Weights of a small mixture-of-experts language model, trained from scratch on English Wikipedia.
Size: 12 layers, width 384, vocabulary 8192, 53.6M parameters.
Experts: 24 experts in each of 11 layers, 192 squared ReLU neurons an expert, 2 picks a token, a softmax router, 3 empty slots to pick.
Below are experts of layer 5 (counted from 0) of a mixture-of-experts language model. Rows are named router (the router's row for the expert), up (a neuron's input weights, with its number) and show model dimensions 192-383. Each number is 50 + 15 x the weight over its row's rms, rounded and kept within 0 to 99.
After each expert's rows: "comes after" lists some tokens at least twice as common just before its tokens as in all text. This comes from a sample of Wikipedia text that the model never trained on. Tokens count by the router's weight.

# expert 6
router:72 46 78 68 55 79 39 64 51 64 53 60 56 62 23 57 52 42 65 63 67 47 59 48 47 59 32 53 41 70 28 43 64 63 42 60 32 51 44 54 53 41 51 66 93 30 43 56 37 61 56 44 21 65 35 60 63 70 57 57 45 64 75 70 57 26 77 62 30 59 54 44 50 44 38 60 40 62 37 37 10 31 76 66 43 73 62 56 50 47 50 29 55 47 66 55 50 31 45 30 77 17 47 44 40 41 44 59 68 71 53 52 31 53 38 50 54 41 35 33 63 19 48 59 59 44 23 76 51 56 62 58 52 32 59 80 27 39 41 53 65 40 65 50 71 60 49 47 38 37 48 55 32 21 70 68 20 55 36 36 66 45 72 27 21 40 53 60 43 43 44 77 62 39 53 46 48 65 63 24 56 74 51 15 62 81 54 70 60 51 61 56
up0:60 49 52 55 41 22 55 45 49 29 41 52 30 76 60 56 40 60 36 50 55 58 50 77 79 25 46 81 17 52 44 76 42 77 46 29 46 62 43 00 25 51 64 45 64 53 66 45 66 51 39 76 50 47 45 70 48 55 45 48 46 74 62 27 40 65 62 32 64 50 42 38 27 60 46 58 52 49 55 40 64 38 60 61 51 32 76 19 46 62 55 61 57 25 70 32 48 45 35 68 49 47 20 69 44 34 64 56 85 57 53 44 27 66 54 68 74 72 70 55 35 65 57 27 34 71 69 63 68 31 58 79 35 45 43 64 48 25 49 39 90 52 41 12 55 39 77 73 75 54 65 44 29 49 65 52 51 50 38 52 39 69 65 64 36 26 30 37 66 34 35 54 69 59 79 38 69 28 55 60 54 33 43 63 47 69 35 54 68 60 33 63
up1:30 64 27 59 64 37 46 71 68 53 63 79 59 86 51 71 60 55 29 45 65 51 28 67 55 47 54 34 31 33 34 73 61 19 56 37 38 57 52 35 39 52 45 63 62 53 26 83 36 64 55 36 54 52 51 55 66 55 17 32 46 46 59 37 32 44 49 44 66 51 55 51 59 48 40 51 67 66 69 34 57 54 53 94 47 61 35 45 29 52 94 51 44 52 33 47 64 53 47 76 38 54 61 37 49 34 26 57 64 41 40 53 45 23 63 87 53 48 37 78 83 27 57 32 32 51 52 39 34 12 33 48 65 38 53 52 49 99 65 53 55 57 48 37 72 48 17 71 81 39 27 59 60 70 26 52 59 49 63 41 32 51 56 47 51 66 36 56 65 25 70 35 38 36 70 41 47 25 63 45 91 56 48 46 48 62 27 40 50 92 48 64
up2:49 73 64 63 64 09 28 45 53 20 54 64 47 63 60 45 58 50 54 53 67 65 56 52 48 23 32 49 63 39 45 58 49 60 44 46 32 60 48 57 58 42 57 71 39 60 28 75 51 62 58 65 63 38 37 69 37 49 32 56 35 34 50 55 76 39 61 41 23 16 33 28 66 61 20 51 47 49 44 57 56 42 39 65 52 72 55 31 24 46 69 50 52 46 74 50 21 39 27 48 27 44 48 85 64 52 33 51 42 88 65 25 37 32 43 63 36 28 75 65 64 42 55 52 45 51 52 61 52 66 65 58 58 37 45 37 67 44 46 48 29 35 61 38 66 58 88 60 50 63 57 41 57 61 35 59 47 26 64 48 47 66 48 31 58 36 39 53 34 66 57 50 24 38 52 42 30 57 51 23 45 46 60 63 46 70 53 57 49 63 52 72
up3:64 58 58 71 47 75 36 65 41 43 43 89 42 30 51 37 50 44 61 47 28 50 73 55 69 45 64 58 36 66 59 48 61 57 53 69 70 30 60 55 51 35 14 35 69 52 93 64 55 38 25 56 55 43 45 40 43 43 47 58 50 50 61 52 25 54 51 30 42 48 35 41 47 57 49 62 50 44 37 47 64 43 56 85 54 32 63 29 62 40 39 50 49 79 51 52 33 25 63 47 29 28 46 39 54 54 53 28 57 43 38 59 41 80 56 51 20 51 50 47 37 54 83 63 43 23 50 56 27 62 35 48 37 45 47 56 30 08 48 66 44 54 54 76 45 24 44 49 54 62 55 73 43 33 59 54 32 52 18 53 24 67 66 72 51 21 88 27 66 24 44 59 51 28 68 41 59 29 37 42 29 53 63 54 48 83 59 46 47 35 33 31
up4:43 50 46 68 81 39 65 36 78 36 59 78 47 53 33 28 51 53 32 38 65 45 57 61 58 45 65 56 23 99 44 53 48 57 43 43 27 82 36 29 35 42 59 62 51 55 29 67 32 60 42 71 79 50 59 63 50 64 42 48 46 67 63 47 47 71 52 44 27 58 57 64 36 47 64 52 63 53 75 59 57 54 59 72 78 52 46 50 29 69 43 29 54 58 39 60 23 69 59 50 62 18 51 35 66 62 48 70 46 74 31 45 37 45 56 61 45 42 84 33 70 40 18 41 54 70 35 47 30 48 64 54 39 58 36 60 47 48 44 57 21 41 49 52 59 48 71 79 40 43 55 47 53 36 50 22 42 22 39 63 33 50 51 38 54 47 71 47 61 74 67 46 50 14 56 82 31 35 21 41 67 65 25 33 48 53 21 34 51 76 31 49
comes after: " the", " of", " The", " and", " to", " by"

# expert 12
router:61 53 41 37 28 51 61 51 64 21 30 47 31 59 57 69 35 43 52 38 44 49 46 60 46 65 63 65 63 42 29 74 72 40 46 47 67 35 46 54 54 39 51 49 67 49 74 59 55 30 74 75 44 30 20 48 61 55 64 53 28 76 44 57 58 33 31 30 59 38 70 48 19 42 55 23 54 26 34 57 40 55 66 42 33 58 62 67 43 33 35 36 36 33 52 62 66 40 36 72 24 61 47 77 94 38 59 44 69 29 43 50 56 30 48 68 45 66 76 70 51 27 73 30 64 52 44 55 69 35 71 57 55 42 43 67 44 45 28 52 72 41 44 38 50 62 29 52 57 38 48 22 40 83 50 60 30 25 18 64 54 61 60 32 69 40 37 60 45 73 28 42 55 69 41 64 28 23 48 60 42 61 52 20 57 39 36 52 50 66 61 33
up4:48 36 39 74 32 50 36 71 38 51 54 54 45 25 83 43 39 52 48 66 41 62 36 67 25 42 52 50 29 55 46 65 67 56 49 70 47 77 56 30 41 54 43 78 77 55 59 78 56 75 58 37 26 22 35 50 58 64 49 32 49 58 47 35 51 53 77 52 63 61 39 49 26 50 64 42 45 64 24 27 39 67 62 56 29 56 92 64 66 88 56 62 45 41 34 47 41 45 63 67 41 35 59 36 41 41 51 54 45 56 70 42 36 56 44 52 54 49 24 44 58 71 41 29 34 39 51 52 28 27 29 42 11 51 42 35 57 62 58 47 21 34 30 91 38 47 49 28 29 47 57 61 68 42 33 31 55 43 51 30 49 50 38 29 44 47 53 37 29 64 54 61 61 57 36 39 62 55 58 26 69 67 53 39 36 62 33 75 41 49 39 64
up5:34 35 48 44 51 39 44 58 44 27 55 54 29 43 42 23 28 65 59 40 41 52 93 40 28 37 26 45 39 58 46 59 27 64 47 48 41 73 49 73 34 29 40 31 65 82 30 44 19 49 52 40 40 30 61 52 42 57 64 53 47 24 59 55 29 43 71 56 40 26 53 50 36 66 64 54 30 28 42 44 30 45 42 45 33 54 54 75 28 68 51 55 50 61 44 32 51 45 63 45 78 37 62 35 54 49 54 17 59 65 73 41 53 62 43 40 44 46 27 47 35 50 60 40 31 45 11 44 80 92 17 60 65 31 39 35 37 35 29 70 46 56 47 77 65 60 66 54 65 65 64 70 42 58 70 45 52 17 62 10 70 35 51 49 74 67 48 52 70 56 43 54 30 54 41 66 24 50 30 23 38 63 40 62 38 41 72 62 40 53 55 54
up6:72 24 72 51 61 59 37 63 41 56 65 55 33 45 66 61 38 43 54 28 73 49 47 49 50 54 59 20 45 58 24 39 56 38 39 55 58 41 74 69 48 50 34 29 45 54 55 45 47 75 59 50 39 53 58 35 31 40 50 62 57 69 49 67 50 44 30 67 32 45 57 66 62 46 28 42 50 22 61 55 46 41 32 60 68 58 58 55 68 71 43 57 41 62 50 60 59 29 41 22 38 44 38 58 57 47 50 62 54 67 58 57 24 48 56 48 51 57 06 56 34 40 44 35 50 55 22 48 54 58 95 44 47 61 72 42 24 23 45 41 54 50 78 77 86 36 45 30 65 97 58 49 50 24 73 46 54 49 35 36 57 39 63 25 45 55 29 31 33 70 46 56 57 40 65 37 37 31 57 37 31 50 54 78 36 62 51 59 69 39 34 30
up7:47 78 29 48 33 44 45 69 64 15 36 75 69 58 38 44 34 61 39 49 62 37 43 57 51 61 70 67 58 56 29 46 47 48 70 43 63 52 56 47 76 63 60 62 37 65 49 49 56 48 61 69 47 64 46 65 28 63 48 66 53 69 43 39 52 34 73 73 53 47 41 48 67 41 69 47 53 45 62 53 37 43 39 86 23 41 51 58 48 44 78 30 56 26 69 47 51 11 39 62 68 34 24 37 90 75 44 55 51 58 35 67 58 56 80 65 49 68 71 39 57 39 67 33 47 22 50 50 42 70 22 55 75 55 39 41 38 59 40 55 33 39 35 46 77 21 56 62 46 53 38 66 44 65 41 56 42 64 50 47 53 37 57 18 73 33 37 18 51 24 37 25 60 44 47 69 62 45 30 23 43 38 46 27 76 78 54 30 33 40 13 40
up8:57 78 61 89 87 23 44 56 52 72 61 73 42 49 41 66 55 58 35 22 62 56 50 38 68 27 63 31 41 46 49 64 28 30 34 63 38 81 51 29 48 42 42 39 25 47 56 67 67 46 41 49 49 29 43 30 60 55 51 53 67 75 71 56 55 64 21 38 41 37 35 52 52 81 33 50 94 42 43 73 31 45 54 58 57 35 60 31 40 70 56 68 64 34 45 28 52 59 27 38 52 47 37 61 40 69 33 46 61 44 64 78 47 69 53 71 47 62 52 59 34 74 69 68 23 41 57 79 64 50 65 52 69 23 54 54 42 46 35 82 66 64 45 49 57 58 50 41 90 71 41 68 45 38 65 60 24 36 38 39 63 59 43 36 39 40 57 54 79 68 59 35 55 36 62 40 21 51 53 43 64 37 87 30 73 55 62 33 54 84 45 65
comes after: "\n", " |", " a", ".", "|", ")"

# expert 21
router:49 32 50 15 22 41 51 64 50 32 36 46 53 44 55 64 58 48 48 70 70 36 26 54 26 51 15 41 49 51 49 54 70 21 45 34 56 48 71 54 37 23 38 50 26 58 45 52 45 35 52 59 45 50 26 26 65 39 46 46 59 61 55 64 47 54 24 56 49 81 36 36 50 28 61 29 46 62 14 48 33 66 40 54 44 44 16 59 76 20 53 44 23 42 35 68 60 70 54 65 25 35 58 61 36 42 82 69 33 44 58 52 48 56 41 58 61 74 65 36 36 59 60 25 33 29 68 62 53 27 61 50 56 36 41 53 36 58 84 27 41 55 48 32 46 63 41 43 36 34 38 29 30 24 42 25 50 62 50 66 57 51 40 58 69 68 54 55 29 50 53 14 72 50 48 59 52 27 30 38 71 69 47 49 58 21 40 52 71 48 40 70
up0:72 49 31 30 41 60 59 45 40 73 45 46 20 48 54 43 62 38 41 59 67 46 33 37 65 52 40 43 62 95 46 31 44 54 45 52 41 58 49 71 66 42 49 71 61 74 63 45 38 51 33 68 45 40 60 49 45 83 38 60 48 64 70 33 41 47 35 54 71 50 31 31 66 34 55 67 71 79 54 28 68 35 56 71 60 49 54 60 75 51 89 49 44 57 45 43 45 28 41 58 37 22 53 02 40 32 43 38 49 47 53 61 34 51 37 54 27 52 38 63 39 53 54 56 57 31 36 67 67 41 61 26 52 20 58 57 44 67 66 39 59 52 69 60 45 52 30 36 70 64 27 34 51 51 46 60 33 47 50 72 66 59 69 41 55 66 56 55 42 58 28 50 44 44 70 43 38 62 49 39 30 28 68 56 45 59 54 67 62 42 53 65
up1:63 31 35 68 50 25 54 39 58 41 52 69 37 59 68 54 57 59 61 62 59 69 52 50 40 65 43 49 72 48 59 41 56 42 46 67 25 68 21 40 32 45 33 68 46 50 45 35 53 68 60 46 59 37 34 41 62 60 76 64 47 77 73 68 54 58 45 54 51 42 41 48 61 60 45 78 57 56 65 61 43 56 65 52 50 53 30 68 19 52 27 56 35 50 77 51 43 52 50 48 44 42 49 61 48 48 23 52 55 54 81 32 70 49 58 24 21 48 30 67 54 57 30 50 44 62 47 45 59 80 44 64 55 28 60 35 45 23 49 56 58 49 59 66 50 54 43 53 56 37 46 84 76 42 45 40 64 29 49 66 48 19 55 66 69 41 62 45 82 57 50 39 48 62 43 63 13 44 56 29 47 50 48 27 59 23 37 85 84 43 15 56
up2:64 61 56 59 49 60 68 26 60 36 65 28 77 48 28 46 34 40 54 41 53 69 30 40 53 40 41 33 56 53 41 32 52 48 54 48 63 75 73 58 52 13 42 46 38 57 51 35 39 63 59 60 61 53 31 52 49 45 34 63 80 63 30 49 55 55 32 41 24 53 45 61 49 54 57 29 63 60 40 62 49 63 47 56 39 22 52 36 56 37 46 45 32 50 30 56 42 32 46 64 69 32 46 49 58 53 21 53 52 36 38 22 58 61 64 35 52 70 44 43 49 51 29 65 57 41 51 27 33 50 84 46 51 51 28 59 53 66 69 34 40 41 34 50 38 70 59 44 58 61 48 79 46 49 45 68 46 69 31 34 48 23 23 52 56 34 24 33 65 36 57 50 42 46 30 48 56 44 54 54 38 36 64 40 33 24 66 36 58 60 64 40
up3:23 43 49 79 77 72 47 52 58 64 46 69 62 48 55 40 40 70 57 57 64 38 95 41 64 61 47 32 55 49 61 51 69 51 61 32 56 26 42 44 47 79 21 21 43 31 48 62 41 54 54 47 38 75 43 64 59 14 55 39 32 38 24 58 81 88 39 40 48 48 28 37 37 26 68 47 76 41 44 48 41 66 51 45 68 55 36 30 33 44 53 54 40 53 40 38 48 63 44 43 34 52 70 52 79 48 45 66 40 48 58 65 47 62 60 58 50 46 62 52 55 70 70 43 65 64 82 44 50 25 37 20 21 75 54 42 45 60 29 62 30 71 75 68 14 49 57 63 86 38 64 53 38 38 69 26 56 18 61 17 54 54 33 45 46 29 49 56 35 73 42 59 58 72 45 44 47 59 65 79 48 49 37 46 59 29 79 26 43 54 32 57
up4:09 31 54 54 61 19 63 63 58 28 67 62 70 77 46 85 43 36 42 30 44 41 64 57 40 48 60 24 71 58 41 47 47 55 29 53 46 61 75 43 68 35 59 43 53 44 45 52 41 54 60 50 45 65 45 47 38 63 32 30 73 29 28 54 65 87 44 63 64 41 53 74 36 53 39 75 50 43 50 79 74 45 29 55 44 52 20 57 33 35 41 51 32 43 65 28 44 48 63 30 56 83 44 49 57 53 36 46 49 55 31 65 65 54 39 72 40 52 48 67 16 53 76 52 67 38 45 40 49 68 49 40 24 69 23 68 32 60 47 68 58 35 17 58 67 23 36 61 31 47 61 64 43 55 41 56 44 44 81 71 35 37 54 60 69 44 27 42 39 77 53 15 41 53 63 56 48 43 74 61 47 65 66 51 59 34 43 37 43 41 51 54
comes after: " |", ")", "%", "4", "3", "6"

# expert 8
router:38 58 83 63 67 77 29 40 60 71 58 55 36 39 30 64 36 39 67 63 44 61 39 60 50 40 53 56 41 34 58 38 32 63 41 73 34 39 51 51 25 45 37 56 43 30 22 63 32 83 57 63 70 78 59 44 54 18 65 35 90 36 51 31 54 70 70 50 31 44 45 68 63 55 24 47 65 55 47 47 60 35 33 63 60 79 69 60 63 62 44 72 51 44 50 58 59 77 53 38 39 33 62 29 80 32 48 39 49 62 54 65 20 49 30 48 26 33 21 58 48 51 64 70 38 31 64 64 55 38 64 39 59 68 36 51 59 53 51 65 34 41 68 71 76 41 75 71 63 52 52 43 73 56 38 30 66 58 51 36 60 61 68 64 55 52 82 66 37 72 35 31 52 52 72 59 40 81 45 48 58 39 65 66 45 27 58 37 49 34 33 30
up0:51 30 65 58 45 55 59 44 43 57 47 64 47 39 42 57 58 52 41 34 49 28 66 09 54 54 40 70 65 74 55 87 14 63 50 60 30 58 29 38 50 43 20 48 46 55 39 48 15 59 23 56 51 41 32 53 62 59 56 45 34 55 78 56 38 70 66 39 46 58 49 47 81 35 55 57 31 63 69 73 52 40 48 44 63 58 32 62 48 68 38 79 19 72 64 79 40 74 60 44 46 47 54 49 63 47 56 32 41 50 44 52 32 39 53 39 39 50 13 60 52 54 74 55 46 66 60 55 67 49 64 60 42 37 52 67 60 31 33 49 53 67 46 55 45 51 55 67 74 47 43 63 56 37 47 25 36 44 57 36 43 39 30 75 39 46 81 65 45 60 44 59 67 56 29 73 43 40 36 59 39 44 68 64 63 28 85 35 30 60 42 19
up1:36 38 67 31 64 60 68 49 26 45 64 50 42 46 23 41 30 31 32 47 50 30 59 63 38 52 37 38 68 60 42 78 59 38 66 50 72 42 55 64 58 51 57 38 74 56 63 35 42 63 29 46 24 50 41 53 26 61 31 60 64 57 77 48 60 67 47 46 42 61 60 69 53 61 49 31 75 59 37 57 36 38 24 46 63 34 35 44 57 54 57 74 49 43 40 50 69 65 34 81 57 45 68 62 33 47 37 59 49 32 45 48 40 37 39 66 52 22 71 62 48 75 60 68 85 48 61 50 56 83 56 47 63 52 54 45 60 49 60 64 53 48 71 46 54 36 62 69 64 57 31 69 67 12 41 51 52 39 64 83 70 64 65 35 55 57 61 57 65 33 52 62 25 46 56 51 36 49 13 69 15 33 42 54 68 23 60 72 32 59 49 35
up2:47 70 56 61 46 50 37 39 29 70 67 58 36 43 40 65 32 55 59 33 45 41 49 50 67 69 59 69 41 75 50 20 44 69 35 62 31 39 40 45 46 41 65 23 35 50 48 52 30 45 40 76 52 48 41 28 59 67 54 46 43 76 42 32 54 66 61 21 67 38 61 30 69 67 47 77 41 38 45 45 45 50 49 57 69 43 71 36 70 19 58 56 50 37 70 45 57 71 55 84 63 47 26 44 42 59 64 43 78 54 62 43 38 34 39 71 65 48 36 60 46 86 46 57 47 56 31 50 54 51 57 50 34 40 71 43 57 62 47 74 56 32 50 39 39 16 38 46 70 18 65 48 37 55 63 66 39 56 58 41 46 59 55 47 61 44 58 79 53 32 43 38 36 49 62 52 37 44 47 14 44 34 43 71 65 90 40 52 60 48 21 56
up3:41 47 38 51 43 58 62 15 45 54 40 31 41 37 55 39 54 48 71 56 65 73 43 67 51 70 53 77 60 59 51 34 51 31 50 43 52 68 44 49 46 73 51 54 37 75 48 44 34 65 65 38 67 37 38 63 78 64 53 55 45 69 38 47 36 44 44 48 46 58 53 74 56 57 62 49 27 62 24 17 34 64 86 47 50 72 39 66 44 56 51 61 50 47 41 58 68 27 33 65 60 38 44 61 42 59 68 44 28 38 26 19 97 67 66 27 42 76 48 75 48 42 55 24 58 57 43 41 60 36 54 48 87 42 37 63 63 46 66 48 79 65 66 32 45 54 87 27 52 53 32 38 25 43 28 33 48 65 32 55 48 38 21 71 39 70 32 56 81 30 58 37 54 11 46 66 67 48 43 56 65 38 25 39 44 11 62 39 49 61 59 53
up4:41 42 49 53 41 46 66 64 43 55 39 55 47 43 73 61 43 41 59 60 40 50 72 49 48 35 43 44 53 62 52 67 45 50 45 29 54 90 17 34 30 72 47 61 58 41 26 29 02 35 44 38 71 49 53 76 64 36 45 14 52 46 51 45 46 58 33 31 60 49 47 67 48 34 61 43 58 68 50 46 58 49 71 67 61 46 54 57 36 60 43 68 54 75 67 47 49 67 51 78 52 43 61 46 50 56 58 39 54 42 32 43 52 53 54 45 56 47 56 52 51 41 69 25 54 46 44 46 59 23 39 53 44 68 64 16 76 89 52 52 53 80 68 51 57 51 56 51 51 44 47 59 80 75 32 24 72 39 61 42 46 51 35 67 65 36 41 84 72 48 39 33 41 31 33 54 40 65 43 47 68 46 60 49 28 14 49 13 67 69 50 75
comes after: "-", " National", " •", ":", "==", " Preced"

# expert 20
router:40 37 69 47 62 60 87 31 53 54 33 37 33 28 47 41 64 76 40 42 33 62 69 59 69 52 64 37 45 60 48 52 47 46 43 20 26 36 60 48 60 33 52 34 56 52 69 47 47 45 19 24 28 69 58 33 66 75 71 44 41 33 44 51 54 59 44 29 16 48 54 44 63 38 46 65 44 31 51 78 61 42 55 46 69 21 47 55 37 44 47 64 40 82 41 64 65 65 45 79 42 56 61 54 48 56 50 59 39 45 65 20 49 68 37 26 23 55 40 85 35 57 68 64 51 60 55 51 34 69 28 57 69 29 39 26 54 20 17 69 40 76 28 49 28 26 45 32 47 43 42 65 53 60 75 73 54 71 46 52 46 59 20 22 63 41 42 56 44 78 36 65 30 60 51 68 44 50 65 49 37 71 53 41 54 46 50 35 59 54 40 31
up42:45 47 37 51 22 50 50 71 39 41 50 29 66 67 69 53 44 73 66 76 37 49 73 40 78 43 30 34 49 79 56 57 34 59 62 64 41 37 38 69 48 13 61 33 72 38 46 47 49 53 32 46 55 68 14 36 66 47 62 50 29 58 60 11 55 60 38 41 59 32 25 50 33 39 71 73 40 46 44 48 75 56 21 38 52 35 34 17 71 49 79 68 60 57 46 43 28 65 61 64 26 49 67 59 43 36 32 63 61 35 63 53 24 62 43 37 40 22 48 64 58 60 62 20 57 60 65 34 72 64 43 61 32 59 24 21 50 40 40 47 21 57 48 62 39 48 26 67 79 43 76 71 57 52 64 21 50 36 52 22 53 58 44 75 66 64 42 54 64 64 32 35 47 28 80 50 45 55 47 45 41 53 34 51 28 40 17 44 66 27 39 44
up43:73 38 57 56 37 37 69 58 50 64 54 54 47 49 57 73 48 39 50 56 47 40 69 66 48 59 55 63 22 59 43 50 59 39 57 79 58 53 66 65 58 50 68 67 67 41 62 69 56 76 32 52 66 50 70 60 56 59 22 49 30 67 21 61 54 38 37 53 60 61 22 65 56 42 49 65 66 46 52 63 74 46 62 49 43 46 37 48 59 32 60 48 39 51 59 35 51 31 60 62 62 31 74 23 28 73 44 34 44 65 38 69 58 46 76 58 67 35 67 54 32 74 46 35 39 65 89 81 64 45 66 52 38 30 69 45 47 65 50 38 59 55 61 55 38 51 73 58 69 44 27 56 59 62 54 40 53 60 34 65 54 40 50 37 51 03 37 40 72 51 54 57 68 46 43 49 29 59 29 10 29 27 19 62 67 68 37 46 81 47 37 52
up44:67 63 46 48 57 45 38 54 68 36 58 60 60 62 20 41 57 52 52 60 46 23 56 44 57 52 43 57 20 42 54 54 49 56 59 59 58 91 45 40 55 60 68 62 35 59 39 50 38 39 37 46 62 48 32 44 41 62 50 52 41 25 25 42 59 28 45 44 59 43 52 41 49 42 53 49 65 44 47 43 29 56 59 62 51 43 51 39 63 30 52 00 30 29 33 43 75 38 76 73 75 50 34 54 64 81 47 50 37 51 38 58 51 46 37 54 65 35 50 46 69 62 22 63 49 67 33 79 31 68 45 52 45 25 50 51 57 43 62 59 62 54 46 37 53 44 24 41 21 41 15 43 49 65 35 52 42 35 42 47 51 22 48 38 48 35 26 42 77 36 57 38 49 35 87 72 54 40 37 14 64 54 34 35 44 67 44 93 43 22 69 80
up45:46 35 83 41 42 51 83 38 62 35 54 52 79 63 33 99 63 73 54 59 28 23 54 50 66 74 69 43 81 44 52 47 58 47 54 57 35 56 10 29 42 35 56 43 47 63 47 55 37 52 48 57 55 60 83 43 49 58 33 48 63 30 46 45 43 53 64 40 50 54 55 52 52 47 25 62 55 45 54 63 39 65 43 59 41 47 47 58 48 56 51 54 70 62 63 47 66 51 44 42 43 60 63 55 38 41 36 62 69 57 60 46 48 69 66 66 28 41 62 66 32 39 81 38 73 58 66 58 26 42 32 40 31 60 28 49 52 36 52 83 34 38 41 53 15 51 39 44 37 41 40 62 63 32 18 49 32 59 30 61 40 79 36 65 48 21 56 59 77 51 68 09 65 44 40 84 58 23 61 49 32 56 53 58 33 48 27 51 53 48 33 56
up46:53 40 34 57 48 32 79 45 42 45 43 63 43 40 60 50 35 38 63 58 40 55 46 68 52 46 78 60 22 66 18 32 68 40 42 77 51 83 59 86 66 42 61 76 59 54 35 72 19 61 04 51 59 47 99 73 53 47 33 52 40 54 26 54 31 58 47 67 55 51 54 52 74 35 53 69 50 39 31 63 64 55 46 38 51 44 40 52 34 39 59 54 41 60 64 46 69 31 53 55 83 55 58 05 48 68 58 37 41 87 44 48 49 52 64 34 71 33 54 48 17 61 53 31 78 52 00 47 85 60 66 67 38 27 73 49 42 50 46 43 64 49 54 46 33 42 59 75 52 70 28 57 42 40 41 59 43 55 47 30 37 57 47 24 45 41 44 25 48 75 75 51 29 49 46 87 49 58 36 20 50 37 39 49 41 63 45 58 71 44 56 55
comes after: "\n", "|", ":", " October", " January", " August"

# expert 22
router:62 64 27 44 77 24 41 61 68 48 41 79 48 72 57 40 42 57 42 57 45 07 74 32 91 59 33 40 64 34 79 56 32 35 38 71 39 50 10 34 31 62 55 25 31 74 47 51 24 34 54 51 51 66 69 54 53 27 62 55 69 44 31 38 85 63 58 46 44 55 42 54 61 58 42 34 28 54 81 54 39 79 17 50 64 37 33 41 52 88 30 73 40 54 54 47 41 49 42 63 34 75 31 58 66 55 44 54 39 66 44 38 12 35 42 75 18 45 48 67 64 51 47 46 63 55 67 56 54 35 62 62 54 42 52 22 35 33 45 50 42 22 77 59 60 14 63 26 33 54 48 60 54 45 65 44 60 51 77 32 46 38 32 58 37 43 67 45 58 38 64 47 30 35 75 41 56 67 81 45 55 63 20 67 53 44 28 56 61 39 43 48
up0:45 35 38 49 66 69 29 45 65 58 42 36 80 54 62 68 01 59 42 59 36 77 31 63 63 74 67 43 30 40 48 44 45 41 58 26 46 47 55 70 36 54 42 53 41 50 50 61 29 62 37 22 66 52 62 59 56 50 50 39 68 61 60 38 79 38 55 15 59 50 29 56 41 55 80 68 64 49 32 36 50 63 46 91 41 42 68 49 37 31 77 22 35 39 53 47 40 44 42 39 39 46 58 70 62 39 40 52 78 29 45 64 56 50 18 50 44 40 64 30 75 40 45 48 62 40 44 46 73 66 60 44 58 58 37 61 35 53 30 35 69 78 45 21 66 64 56 48 38 44 50 41 83 79 64 70 50 60 65 39 29 36 43 61 47 41 10 64 05 48 29 57 21 48 39 31 38 49 09 50 39 53 44 46 59 30 67 49 41 28 34 26
up1:46 52 45 37 39 59 54 68 37 19 37 81 57 58 36 32 49 55 78 59 42 37 43 53 41 40 31 65 64 42 55 60 51 32 62 38 60 52 51 57 64 67 40 56 66 63 43 73 18 40 41 62 62 38 65 49 63 41 47 36 66 75 50 64 59 71 58 36 54 48 35 49 67 37 52 70 31 45 31 39 40 61 53 51 57 38 27 48 54 44 63 55 33 33 51 49 55 57 48 51 62 60 52 46 72 57 58 60 44 42 48 36 56 41 40 51 44 36 47 47 65 57 47 61 50 54 45 47 31 52 40 68 61 36 46 33 47 50 73 49 64 50 91 69 42 23 45 45 62 42 78 32 72 09 60 66 62 23 44 29 64 51 57 60 58 39 77 52 27 68 64 61 60 86 67 64 45 57 44 44 70 63 40 44 67 44 50 40 53 39 45 62
up2:62 49 44 40 39 33 42 44 41 33 61 58 51 16 64 29 51 17 46 65 16 41 74 58 48 16 61 55 46 22 39 62 31 58 55 30 57 57 50 50 34 26 28 42 32 19 63 71 41 40 39 51 39 46 49 84 45 52 48 56 56 52 28 38 42 53 43 49 32 69 21 29 17 35 32 28 49 47 32 49 54 57 67 65 45 46 62 57 32 48 61 65 39 37 73 47 30 53 57 63 54 49 76 69 42 42 64 68 37 42 62 15 45 60 25 72 47 37 40 27 25 46 23 44 56 52 40 59 56 54 48 46 45 56 39 11 52 47 51 35 54 54 37 39 59 22 49 53 35 50 53 42 29 41 60 53 46 54 56 38 91 62 40 17 58 48 55 37 47 35 84 52 15 50 38 37 64 60 44 43 83 56 58 28 59 62 25 43 54 51 63 38
up3:43 39 23 63 56 56 56 58 61 57 69 46 59 49 46 48 67 59 35 41 49 54 73 62 43 60 47 49 42 61 51 62 34 48 56 47 31 60 66 54 56 43 65 40 75 14 58 43 07 44 63 41 51 77 73 68 40 55 66 61 48 29 51 33 36 72 78 65 78 50 68 19 59 39 81 39 76 24 32 48 56 30 47 77 40 41 64 41 60 68 68 47 41 32 61 63 71 62 45 18 34 47 47 46 56 40 47 39 68 71 29 38 48 31 41 57 49 29 52 36 25 40 56 20 58 63 50 55 40 61 30 22 58 63 52 64 46 36 34 69 47 62 54 83 50 20 60 58 61 81 51 49 57 46 72 57 67 58 56 67 61 66 47 35 41 47 39 43 43 52 60 67 22 51 74 46 32 66 51 60 40 55 39 13 52 47 59 46 60 68 45 50
up4:54 50 56 14 63 32 51 62 53 36 47 39 48 55 66 50 54 64 68 34 47 40 75 56 54 50 23 53 46 41 50 23 52 50 35 66 62 25 28 26 49 50 39 49 80 49 56 40 43 53 45 86 62 50 61 58 76 43 47 56 31 50 42 43 42 57 50 71 68 60 52 42 52 59 47 83 63 20 24 66 52 55 45 36 24 70 55 59 55 68 51 51 42 67 48 51 71 52 48 58 19 49 66 30 08 81 53 50 31 78 77 47 52 51 52 69 54 60 54 47 29 84 37 24 65 30 34 66 54 57 37 55 57 34 50 26 50 56 67 54 58 56 43 47 53 47 55 60 71 66 38 35 40 58 65 46 52 28 67 68 56 50 56 46 42 29 53 50 29 87 37 77 52 52 59 64 45 64 74 36 55 31 43 46 46 69 74 36 46 27 55 89
comes after: "\n", "==", "|", " was", " he", " that"